Below are experts of layer 5 (counted from 0) of a mixture-of-experts language model. Rows are named gate (a neuron's input weights, with its number), up (a neuron's input weights, with its number), down (a neuron's output weights, with its number) and show model dimensions 0-255. Each number is 128 + 24 x the weight over its row's rms, rounded and kept within 0 to 255. Numbers have three digits each.
Before each expert's rows: a language model's description of what the expert responds to; "comes before" lists some tokens at least twice as common just after its tokens as in all text. This comes from a sample of Wikipedia text that the model never trained on. Tokens count by the router's weight.

# expert 43
It responds to: Prepositions after verbs
comes before: " the", " a", " his", " her", " an", " their"
gate0:145166141143151155158082132113096129096095134140154119104118087167109143201151135106140130131132109120161149129117168162132141124111118128088105156158117139099107121123128130109117122113131160108154117118119135144121176140129163126109069090175112138153110147109111129097155120118111114104085157078110096092148124104156110103130140158118121101127155134134144103089129096145103152129129141130117130132118098122142083142115125147105138097117144110135151113138116133192122121164082086116113102120144191089110138143151136135103148090133136131146115155141098140128114125135153159167136123077124128114160137093117128161119106120066110090112149095126103146119142122128097134138102097107175143109154126112147129123112130098142138088134154122075154204113099143141170078115153116
up0:131157121114149138131142142147064132129116122113159126151114182072132144139101112117121137156146145150149155151100123127155107127110128151097086108110138091121122106089125135156122141137108146115124155136106131165150115080116111122151138140085150123118098128101120143123096119093141108147081101082146111123117132054115127102160131191122110120105126125137178134119114147118140125120081156122142110132121096155146131136143178097099155106105136113090164147123086152156123165160143103126156144157087153142114085137108126161138149119133118157160130143119130104166152128107129095168179139127169176146116145131124143157053176143133097107118166140101085113128168129114134149134098112140142148119161099129087111112140126095138152102116148151081142083113113121117138096112130131
down0:084135115112154129133117115135138133148150129138134077122115174118129101122135137069143135113174124114101110141173112140135133165165152155101151126160113097093136128136114129165134112150114135129129135114117112110121107120135142151120141151130126139114121101128116156125123156060103148155099119117093070089125084145128109115123119076132066116115109137134117108128145116153134142138121168117130117131124121160140157082089124108082127073128123109131129131147122147158087091132113062129106134094114105166161103131121111158136162152163117113176163147117122109093092123132153144140111117132104120098110132122133139145148179156153108127115094108115127138155091133111127067101082131140100157109106133109174147123115100130098112103079158147147136178162192168096140152096141131
gate1:099116143132128177141129135120132119146127142130127110147111125074103148090144125153121104143102129152155125127140125131158166116090140142167081146155120118171164124107101160108172102101108133170099176120097129142162125127131112082160136116129127147141107121119088116139173133131130134164114093128150104121137156049128135092115155157079091131092118131135125090118160116137172153104132112121125101112115092151132143141144120158090120143115130150139132159135074145127165115147120114135110118151114150128115142108131154143111168153169115100139163117139156135094172115154139121095154096136099120101160125141125122103080118129080114121120117192130133154095143133176115185137123131146142145092162093136080117131159130112148122146118139092122141082116089105121093124162083100
up1:091103125118126117094121119138085140083090130118165131151125140150148139095126127156132149157144122156107131125108092116141123124109097132135159141168155166130102134139086138120119145132106151135143110167155157100110111126169152165202088119136104133175119110128120143158107109169142137107148115178141119129119103154171138141134135152120151143131142103120131126144159106102097131115145121070155181164161125134080129115154117148141150147188085141128108115133177095115150133139125086143136108182130110150135148132099114108113118104084131071120135109143118134150119139129137110163113134077104141110149138141164105072154106138110122142131118149148103117103154138095157182119097092124101154159129137134150147097067123157124092117099089102126114087125125109136156114110097138
down1:137121109105140146103101114142134127107161118125116139124115131143151128087137100134129117160118098137093115140096097143135160133091186152138162125120149112100073113085142130131151142161123119128156169132151110099135192155160115103121137152105104161139140133102156184113110153168112105069133094160142112106136133143123158142128104153102136135118108155105174136134130136129150115165089154146161115117080153123094110153101135129129113141163169167142127142154097109138142077126173149097109134106157142148091114133142152117097133119161104119111150125144125111095166116133133099105147130105128096127142104122135173123123182111111108165166095152067075114068124135152160171123151134180125119127089142134120113136133105103146125129109161140087107134148131134155129173142146121

# expert 23
It responds to: Words after articles
comes before: " of", " in", " to", " for", " by", " that"
gate0:145105136124119087170125127147177125146118138127162137140111116178156125134145118113127124127153119131087118077131162132102131105108163111123124109116144132139159103139112119150137123134156129123108131113162166140120143130146084138090132180121090113135111092127098147119124175114173151112153110142136166139119102135108155134145103170125126118123105165127064152127139080139140126155116145134161147147150154095164125140091133093126070167131135129135141120111153120153121154097168087129117109156121100140152142138125123146118130159106147141164102130148131160162106121145118135118158082135109128123134140070166172140171106106104071120156129079146051074127169134141146153113132129089071125141158142127156102163103094160122114159098116116128095116116119127087151137121097132
up0:154128169142184161106119138148100158121130134101132114141153145119108084084084136135104155115064144095133118164169120123135114155172099130110120101154127128110117128133128128088106111153134089119134171151123140131108137137095157109162102126150102119126117156104106116129149122125099140172132117131126095104107151140159158192118119121128110121129117090055141094156126132115118105166107137082093106153101156164124142111159118140115132117148111062134117155124100096119112139143095171104117145096086133114118127145177153118128153112114112165086123147146118147116090136129168127164163094088149130111127141165077116164097138125166115122108134106139125142124095134176147116101103131172145129124154127127117125119126123127152157078143131127146148099168122103187135112114121131
down0:159115169154126114105158153106131129116130090141131156106122128135164159114110147136114127129118119114122124153153101112146144154113141124102115123084140111141155099139125130126122153157135111148116116131149153166135131118133148067149147130105094149129171119166158117177123147097168101083210090173113144095170176162141164143128110133124089103094126126106109131145160139145108098101081149119106159128102116126069094156131127110136113143123138121120120122130115131108145107113125130137089094116114114083172116150148119122131087116138118136172092174172154130090123112126115086153145136086099122150114149185092130135128119120148059136116110140125078099127137071127132134168137115173144145142147121157150111108165133157139137135118110120120132140124162134135099176088124114
gate1:147113150130081127143102143093187163150158120160143119148125094111114113150114168132130127131142131151121104176118135133119088117112144131146113091127164134113119069159134146133133162166129152142122099148156151110122118102144169124161156119112100162151144112136095134145132156147118107109103160136134164140146129143187147163109134125146110137116134163151117112169147120156122148157111111167162122131112167111124125155143167101132082106152154143154119101160164128138165102152094092114113117151150110143179138142113120106103077128149116138156135138182105156140146115150151108123150151121136138138127143188108155061117120131104119111099107150079092116168131124101149113145128128155091128147180138121111127156139085109169182075118099145108130157120161127160109123126133143
up1:129118172117096132134149168079173133132144145141180134145118151132114143133129181115137116124133125148136152135119126123140118149125108128126130080116148107144101068177168107109112126155130126136112116130103121126150115110134175149125140133071099111141130144138094111142134151137165135138102156123108117099165133138152148141126145126151163151177099128141131115160119130141131178184124092157132137147113141096117132166130185134131140114163162098170131109139133141111187147170124116106086122115136104122135114161079123073153058096153070169155136121187101115142124117125159112142119151084147134155160138151100143094124144122119104089087115138073104110170160136098117094140146143166119099145136124124135145154138106121137147123116128125119150168127157121164123130132115150
down1:129083119132104148108118132099156105122117145137122077135118136126171102154122156135125137121097125150110150184143127099127137092171112106138156061138155147131133123082141101107155086146139127117139151109162121137084170136110134160086150103125106109101137137115142095104093110171131106142122133125135112146099118093142130139099105141127127098159127120139165186178141158138160122148178104150171128126125117142177112147145146132085144138141128175137112122151127141149128110125181154162143142117126159139085156114126146133148157146083116123111116090089114137124095118081125172107111088131110150132140134130145134116121094124113184140150102152122137101118144156121151160088107164051116147097137142179143129122136147102126130108133068128154164133136111154149125137135133091

# expert 19
It responds to: List and infobox punctuation
comes before: "-", " ", " Born", " The", "==", " Location"
gate5:138154149147122080102100119153158129083138139123072129095162127159127160158155168125148174137129103152092117124063112120091123124151095159120128108104122091110111157144130114153120154129141138133139075142122117129094136124136165129164122161142094131121130144099101116119147109152142133118141152087134128100131151118129115107126074106081124128122134154128110099117124123108134162124116154123110134147107134156137125118070127168119140151166125111134119150132149186097125091116116110092120104121165121121113135118101090078115141085122110140096079142127109142111088151114133155154093135130082148145121179082149101103146094135114126109088169113176151110134134121091071069114128110149106171143134149107102089114147128114113082137111140127128161148120136125140136126113097180
up5:116155116120124167116177099104157112101153140117156128180125162097125130177122175141127155146115147152119149112147126105172119130144106144084158102126133109122120115129158124097140177121110147111175159173145133106112135162080105103153136119121093126166110143151119140143151155083122089155117107159102150145162146119148115130154146152103128128107145127135132128083116134096132090137201143129094164135108138136125148122112125145111160135153088112132113131126164077074109154113104135166108129118072113151192081137126118143153139104113130182130096098109123105110103101104160108132106116154132147129101122134154097108147118147160152145082129105103107108125111114125178145110117151101132107166144159132095155090127145157135093167126127145128114130119129126128120150162088144
down5:131156117123099147139121110112136119125094133159105162155113109120146078132113134114103076152135127133141113095153153114177120144128115124105092164135142148097106088156077125098136136161099112128110175128148158166130143133103094091141131144117123150156155172148121106173157156184123138115119106134079147126171096133108138091071109145132105182140101144156132143130123126165082168155151138177130129143149072131064153130175122130154133115154122128119132167117134137133132126153088133141115125138099120110124150138095140101123119135110096117136114052122107161081146097133131124166129128116133122094141144136139135156119129110116139142103110155074140130123105121146135111087126189102123129119124117130115159090111183137119137105121124159125124140152119107098124131076157153
gate6:123108131125079102088147145186119105156157102102137064112138180114123133143109177114130142093111095100132129163117129148109142134125136109153117141121077151145133127129106126140102123116117128133118146148121098139127082129129147098180101116142068143144155142145140087100136118123133156127105095106160120111074125124166120121149111124168150116147137134135119169116068129116129128125113122147094176166158124120098135101149114175102152175095098132146162138091132145123122160078131114132148141108082145125119145108117106096110093170080160124115156128139154129131136144095184153138139160131146135133097115115123125115108124159094095152105124165151154106175148139095129125104131105126120202102145131130133109145125123129149090130107110105144116079111140100100082131122108138
up6:125103156131139141147073152143114138127101134180116119133115155133137127180099150065139118123119104129114116160111138148099141155051117179158112125134137129088143124127181115142107177126119159163123118148126100119154113126129139105105107112146139095104141134113111133131131130137100141108135121121072073077119129128125162145162120126154152118159079137141115139139116113138118154117107163082135120117083127126121117135122156131194095095120143135153141143192137177156130103119086110113125142093136114126137079110131131126069116167101120105151135119153140130116146140135127122127152088092078113152138118152151143156088129087094093131152108122146112089130110139128110138160116158116121126111123167131115106116090116130152107089086154141169167108116120159099169128108118136
down6:122132098081145078118163139099125075143087115128150081144125104110097132117154119118135112095101085141139089105148082160099114110132136139121129120124130130137135127144078082134148083174184182140149142148160143115146132119158115113132138117104139106121126125128136153116117117113119088100146078147129160154138180157145149105155128157150092178153085100089126102115089114145130136130108110081183127146148119158137128136081165146119166125118132141126142122133106121166129120092104073095128066128140124092145142148081132145112108135115120120147122106103150166125170147124131134127148127116141153129078093133154147112124101139146121125122160148149146123140138125106173120117067110133130133146147129128188150109156128163149110157131134136139112106123106081133119096129151134

# expert 27
It responds to: Copulas and adverbs
comes before: " to", " as", " of", " a", " in", " known"
gate2:147148138143128123132104087144121130114118149125120182103096171155160113087135122128094110098118156149098142135161127100101124141140089102127092169109113145088116112092144128116126129083134136111105132076120130153123154158110118131113145137073127128145126142122068156107140096130139139116108168159125124110100151122151136114104131148097106139157110157117146131138160129138127124081144109123166170126096108149114140151111145164145116169141125129103127113103160106099134150139160079133153117127110157144106162086138131056150145109126150133100129131091119131152097102167099100159106085135152147128172062128124148142139157119177144166088135120130144146111159113123154136136151125081115165128115121101128144152122138184082141160118145118153106074186135132148124135099102115
up2:132142131115152189138069137114116135144102112139123155113124087190103120105131154130105091140152151102105172099125157139162053120171130093116132123130136161142120116107118156096151139090081135135106156121190141075122110109132141122114091163115142130118175131095112108169117133136086101126158158080144148120118097164171147135110117130128135110186112101088168136173105125105159165127137113068147093139137162139149148158135131087121114132116154141102119115105139086107112131122131103106110114133117116094154126089141184131124134164141125158169118108121100108151124151127118138141112126125109163131099135113101157112135099105136159108111138135154121140133166131155116116131100117131113117085128135110147102123147099127141127104149069132144122149134086135145119147122090117
down2:160127111127117113153157135142154143148162121160134127134137106120116118120167119104109087138115109123121144090150119136166096148117102132172071098106143134149099097118166116102131170111112118121103149128100112105183126141098123139140091127118123110083128153100102125160106102161119103114111140128125135112181142142112117110131162121131142120110123153120145123135158132155117111096133125102128133156097109148132141150159127146168136145118136090137125106122127130064102119128114163073105110136122089107199107100126142115169151116131120152119167103173140142131151116146113142169104115155132205147123136168134118144075117118150119092130114078115117122111132098129155073070136117138109156120116151133105128120115145074119104106157115138118120115158158097158103072193101154
gate3:128155156161092109138159069154112148125132145127142104099067135121121128132130174145082134094139128134097164132150121090160139162084142145143122121092127152132162138091148121099132113097149163130100116144156125095138143139143177119156160073126109062105123168135121119114108129130115103127138121140175133081112143170139134143140133144139101128123100118117155140118081117122168112098153135153095169142121109132103160160122102103140099110138117139154134127097145128088130148100145095137096142113094113139160112103171142126149103161137138107106090127140134110128110132166112077139156100084125134137173150138159137187136099130142128159115120154129089129091143119133150116130140121149100112143153105135114108145142116105114088163112073114123116088185118135186153101118124126
up3:122136177146119133127127091120139169155143104122158140106100084149127127115128139135100130101140107126146178162183128124179140121116134103152120132118074095121154102110112157118085102111114122121133155110137105132126183109137112126138146115113133130144155127106108150149121111116093104111121135145139147132125146100161178122098153137131072134158124173184163081140107143132141146136128082093135104155141164168141121156090119095140121078171174089149128130142161122102155137125130120118129134135134076135126122119134186135105086122136121168152107099150121089117085164171133101114088151125138091141166147087156126130156091166154163138068138152115099122107103130128122102123102098122118116154140170119119128115148156078119142090098131144132135157129133122137126101122139153
down3:138118133099120143087111137178139124121122078139140145123141143147154122136171116099128111147172095103135151157095125135156112104127109145151161117133131115117086104146092113119138125145156143119133141173126095156150150086146071130115084104147113151112173127097100221135145148116119156152146134149130097117139119138137165148138150135136118114114114152115124144101116124118098109098060133149108144117107117142128115130154129135158124114129126110115131151105144147114109163143102136102128124075135108123141081183128170140095051128128103155113148127123120159140166115129135115142127127093180147143139139115131169169088140086116134174092135126160072143126164070114148099138131123157115160115125121172146155136140113115135157139123143144113100104146164136115104181147102112

# expert 25
It responds to: Commas and conjunctions
comes before: " and", " which", " but", " who", " a", " including"
gate2:133152132137062120202156166127156129157128152157173148125154126127132110168150135138146115136140117128199120084088096146135126117094160161146129134103114103115083140176152123115107172077159182143116129093133138139101094114152192116153178138132154131091148165144120132113159127112087124138142137134118117104145085141125141129133133128128156148144092102119126093115128083172179098151136127137114104067131133146149091097151131154142069129111143151152143126169120122103135084089105116125101172123161098143137097143124149141075133143123091110109127129128131117124139083118126122115088135116120139100128115128148104128085167083099141125146120138145159148126163119128150133133157119131148118101102143151133147119118142136141111151117128120153142101124116146130125104146154108
up2:147172146133155096154176121078108146124139159079154126138173122101123124120132148174081128185121183158125148155160112107155130111147150137100153128144128106114088175157122146117135140163133129136133113136120140177118109136070139100121160138143148145126118109124105128136112104121149164155133179101123122147167142075135175122128112108128131151099153099122140094076131105147134107179169167125102166155155123160124097154142098135116128152140129119101143079091115127116115106136127177142133130156135101121095071177129130106133137087135105153120151084160149146123168106130139131122102136119151126089137106141144088127127159145101146137151132135117150157118157127144125152128138120144090149117168135173138170105116141113118147151094137101114146123127125145080096110148112131
down2:112080123122149062120133137085137092121157168169090150131136113159106077122131091126119157129160116116097094097149165122083107099145142124173135114133128118115115161143117150131112088130144125117143111122142106149105110119147147119156125161098103151110104089107096177083115121110125111184091162109110097146102110114108098159136123132161145125143083107101133148156135114137139099138115125095148090128134127167127152118123105131106106119081140144128135137158129095177149124147104142124124114149087107149134139140113192136093119097134116133129140133106148150185126109142142130107167142083114091093151109108160120135097116155154115132146099109173126158105092098124106107132146102108141121146132167100148151170144078120120086121170152117141138124087130086156130153122102122
gate3:121102117140187149121118123142154129087182165109141109092096093159132081133134128130137149148123131128122114118121160147103127145158093120171128147144151175108104131105146123148087135113151145133146162135123138125153126127128119112082088111129104120113141129129150141131128129111149129059098102103139146124127102122128125132137125120115159164096120143113106137144140120167135113088095144152122192125097163178147108175106152108168132149180127155144093144102167138129131131108120089126130159141134165197059137145139176104117109166114116092112139157135141124147134105186116153116174126138100084109128121114132145150171115111152120102119137128143150114094162130177085128122105129141111153168099161102128133147095136151134144123114140086117120095174135110148109133096136121
up3:141122120121184135110140119093168107128147170159122124104122172144140108115114097111139105139131101105110104174136122158112117148126100101123126106139160145146119105180104133152110145127151130115130137117133129144110140156098121128138111107113132094119134130151133131141104106098177131109083122119069155120116121130171094092134137114117171144174121145113133120183104151199108119139167155138156137139085192127121110141120136109148099160094146122131130138112135123126138148170136081126132145157085116200141114165160156133098119109132133120132114135126123120154107115143147124136141140189115118140177145131133156149166080095146086131167099105126158130095166129160139139114134155105092135148061151134148086124108123163121116151136143124132163109142132132183085144102109148
down3:157111117131095157131139132122126136139112144152133132117125159129129133126117113089119128135093147113158133179130138141117134134163120110142138139101149134164194087097079124205112135134104145133113143087056133149154104125127116094106111140166150133098148184123131198126164123119132149096127149111141112135113103170148102112146173125169136160149131131116149138167130142144088101093131120094162150148101087077140143128159135107137162123150105130164125162159097176135114160146107097136129151075131125167158081117148106114169130127103119119126116161132139099088123131123134134114138090102122109100131137166096156144132137124091101130155148116120139133115122194122140105102112156114110138126126128126150154140151134172123101162106140131112084158152120151143164165145138106

# expert 14
It responds to: Coordinating conjunctions, prepositions
comes before: " the", " a", " He", " his", " was", " The"
gate0:134154119140124130153126090181145121139114098104161097098101114109138096148167115129139145155163159106162147107107151136117134108113138123107099087184124105138104136102127133126107103121147133126106142132105141111149138121111138158121142133114127109150130127096175081130149157142088128138122095133139164076214103176093086109146119106120132122107087152135100119123113067147187161117156120125122099127100156127130139101102125140086126125129117152126127130141121137087127095153122131105092135125114133156106144128124132156122116179094104103117136173148120122138144156108105101157099115087162176161174118141148120156107113118087138112119139152112120116195162125109135140132110085180091151095130154107104135113127132131126145137138078139131096124184127137125124076128146149
up0:145116147129119138126125138080127164105104125115098149128167104127115122119070136122119113102125095113105123131165092117158157131155103142137153137095083164084173118125180130103109197123126114118111080103126128131105152135096088097125110147143112100100134169166120135138137123158150156110115161114107126174110121083157135128107131129160143125162160091142145150131093181109145078139094101118128165139154090082125140120166103114174114123096175100129133145136163149118146156122105167133150148122134104119122100092126166154126150103163124122135150108108135117119113086141142141112149147168081094091106126130132101093140149154161143141105114135153149166111089127147115092115136114086172089116148140132149145119155146159141108113116137099113166138100115111129155156118140118
down0:148128087130157156123125124104130125132087111115133094136159106119126078103107104114132083124181126084103119132124142135140150107127106131152080162118103116106142112120128123152113143134111132088099131177144121093153139110165109132098136127173127173085053119112129095082109166074145162128149117150110145125143148149168128105137147135132159139108129161098106131105083125169159195111123166116112156116130135160161174139148185119143122157140138123187146126115104122114092182181112112110114127131150106103163111101139128119126100138137113105089141140098098156148104107181153148122149121110143127138109147116115148134114153136134114117115102124156126122138120134092147124147117132111107098143108122174116106133099172138126111112108154109073130105159126133101101112115129163
gate1:145133164138088134145113129141176171075123115123096101094140116124147090109114123146165156145080117130131136128141114129158126130163141158164177136116130137102136128066184135144106152134144116113126081100124151125145143113143121126092143149101128129139145183101142083151107108180126132133123141125184137139152135095104099139105136110103148112097154087116135115148160140158151111099108113107107141115131067115120123115115134088178132139138125166088141148181111154112202119091122154141136110126160110165129134110125143158106122102154092126131130137127152131146133119124137134126088140126099148139121100147167066101119117134138150134066124122164136162128097134112092094125130128150168138136095134158153148113115155162139143138146127085120119158122143074132122113133177126
up1:151125156140123145152108117150187152050116124122099092093134138112163090094100112118154150154088122119113148145154111110163128118164128151147136117111107133104159114092174135146113140182145105102118097119118144127135144100111102137100136153123123118116151158104148093146094094167150149149134138129159137168159126078101073142146143101116121120090200091117145112100155137139160087134115133101114153135124077094109126121115135099182106150115152169105131147161126150107200142120105147135146089120145118163137117119116116144113117109154110116132132149131151145135118125124148130141094122147095121127128093148165077093126126119149132123075130121170141180141105144124128075117093115127169150119104147143139140109119133168103144153123127103128133135113141084134123107132148133
down1:128138113095129155110129122166109145123115128193123106133102100115116142113149169130133106098149174117091171145084135098156151122148147141117087112127121144133132089129116114117149112144183100139141131128108129143125140132062138196168096127115141124103089146117138142114112120161127136135132130107128080128125111107147125126144170108111144112120145136113150138109130144151165166126138127121120097105113102080108104158112131084121139115138150117167121139107122170166142128146181150158127096088068154104119089125128133143119120104137173088126138098111110141144105115148122154120122131102175104116148127127136154149144118048156105116105126073157137151156103174116107119048111112103122178099133109127142135139161127160092137124122113122125168153149091141142098130122136116

# expert 34
It responds to: Infobox field colons
comes before: " ", " •", " List", " United", " Democratic", " UTC"
gate1:132133131139120147124085113137151150136130129134123142174138111119145071121141081129162130094122131128120125099081104152139092117123104130142179137132161125167174095165099157110158125140117120147156137116115174174104133113153115123136109147092135131144127094142138107132173112095157074156122115110155169103137134121150155113154131087124157147159124093105156131195144124097156120115175090099135097118096103118144140157116121077108155087153103124122125086187127144126167149105137126119089105095131115139163171111133169136173126111152158121116108125135134074135118141156109148161133122133134116114121118149135118133158146116138122119139140125144085096118155119104149169132113155097127124111097145163095133143122115124130109115153153150086111111119085148160155180074161129
up1:086111150111105154128123089145167098134176140155114115140130093133098122111162131198116086117126124150149136125135118105116115115120126121182121104173104127124155142117124128126151120107105120153123159151140132140131115110140125141110158133093126096143150113138104124079164088140175126082159143138139120140098172056145166153121099144124083132152156109145157105130131142147138085120149114100113145146138144143153134108129131126120119101090149137138127132101112161075136117047137124129166129130140125090147113102144141135117137134134157169115139155135122152094131132113136082117175103099090113069113089208110113135128123142103132141132123137124124084152128095174122118145120129151133095143128181143103163111134129127102139127144129154114159131150151171144108127117159187
down1:092148148119175127142116110163138112169107104140141142137147145108159134103115108088132156095087169068092131111104161152159097120111119112164157132133107138133129131195126152107091098122111148137094095138104155154139165145125084158142093141115117143109152083154117153065141125123118120161138118107142110113131148108132117069155176085169170088130132105157074124092132138105157117103142126126147095087095106121170156125130160155103162100108126090119146139146137134126130114148122126090132094114143136145136127145086123130148133111117151147132108141127119124104093106178112131142148127154101072150113128101148124114137138130112143134136090112159148126109095122156124146103111151143170113098146126118126129136104097140121142155098101144127135099139134130175107081141080168
gate2:112121129097131141148121119127157107151135128202148129131158127119136098150099103108138111140126111141095126134137126155100128131136109124175122145129126132147132132154170155201092127135112118107164136101121124164152134117140109143130157150102126095151146126172145140162109174093114130129132110152143118132145144116147163165136156107097147126115136113129128145131117138136114139107139103135127135118118120135146104102119134056150118083115121129118134123160114155152148123120141131118179164086123085180113051077103137130161120148116127176111122171128132148125124138140135094127123123128147089138088125163136142112136176204134185135167125146099111127151100108125167110141105138176158090160105166161125118119096115067138096113114134168123085140132143135084126113167120152
up2:146152133134113136103153133123096133102139144078109094115091152116137162110155163149092136122133155106161132128114126112133127141120147135117117127137117145112128150084098123081192110102135133165102137149139147121114097126099150090138113104156140153134119125112134119100139084152137117126130116116141127131091155124135104104110079157130084131133131152127134137127165107127129125144102143133112149141130133128112132139147122198112132184171150130116112136077125103102120122129096114161105096174167169071143199164164107119093122119153139079132117084125141088130144104138125147129137144108111160094151132074111129135124094065120104127097123116150153153127145130125082147126145115105094173088130075111119129125166141171118152142169103104114159102137122117177093134104136098
down2:149127122110123105156115143138119175129154100152103142127144092127146103101155168088118160123118075132139149113117107134143158119170104112134124122100146127121116130139119144133152158107171165118154105115125128149129117099145176148154124103136106088148123132091129071143116154155169114121137103117099149136095081161122159161113157194149115190131131120122085122107139113106149161100150123125134071140155180124132124128132117135133175160147150126161134106107134161113161135100100133142167085146144157113125130144102126124112112131092092130147091133120128140176125113148119112167123089098148149198128143121095107119106143139150075109136113145137147150141157096130107127196141096088097115143132126126133164091150145123140126145154087099137153114114122105093127103148092143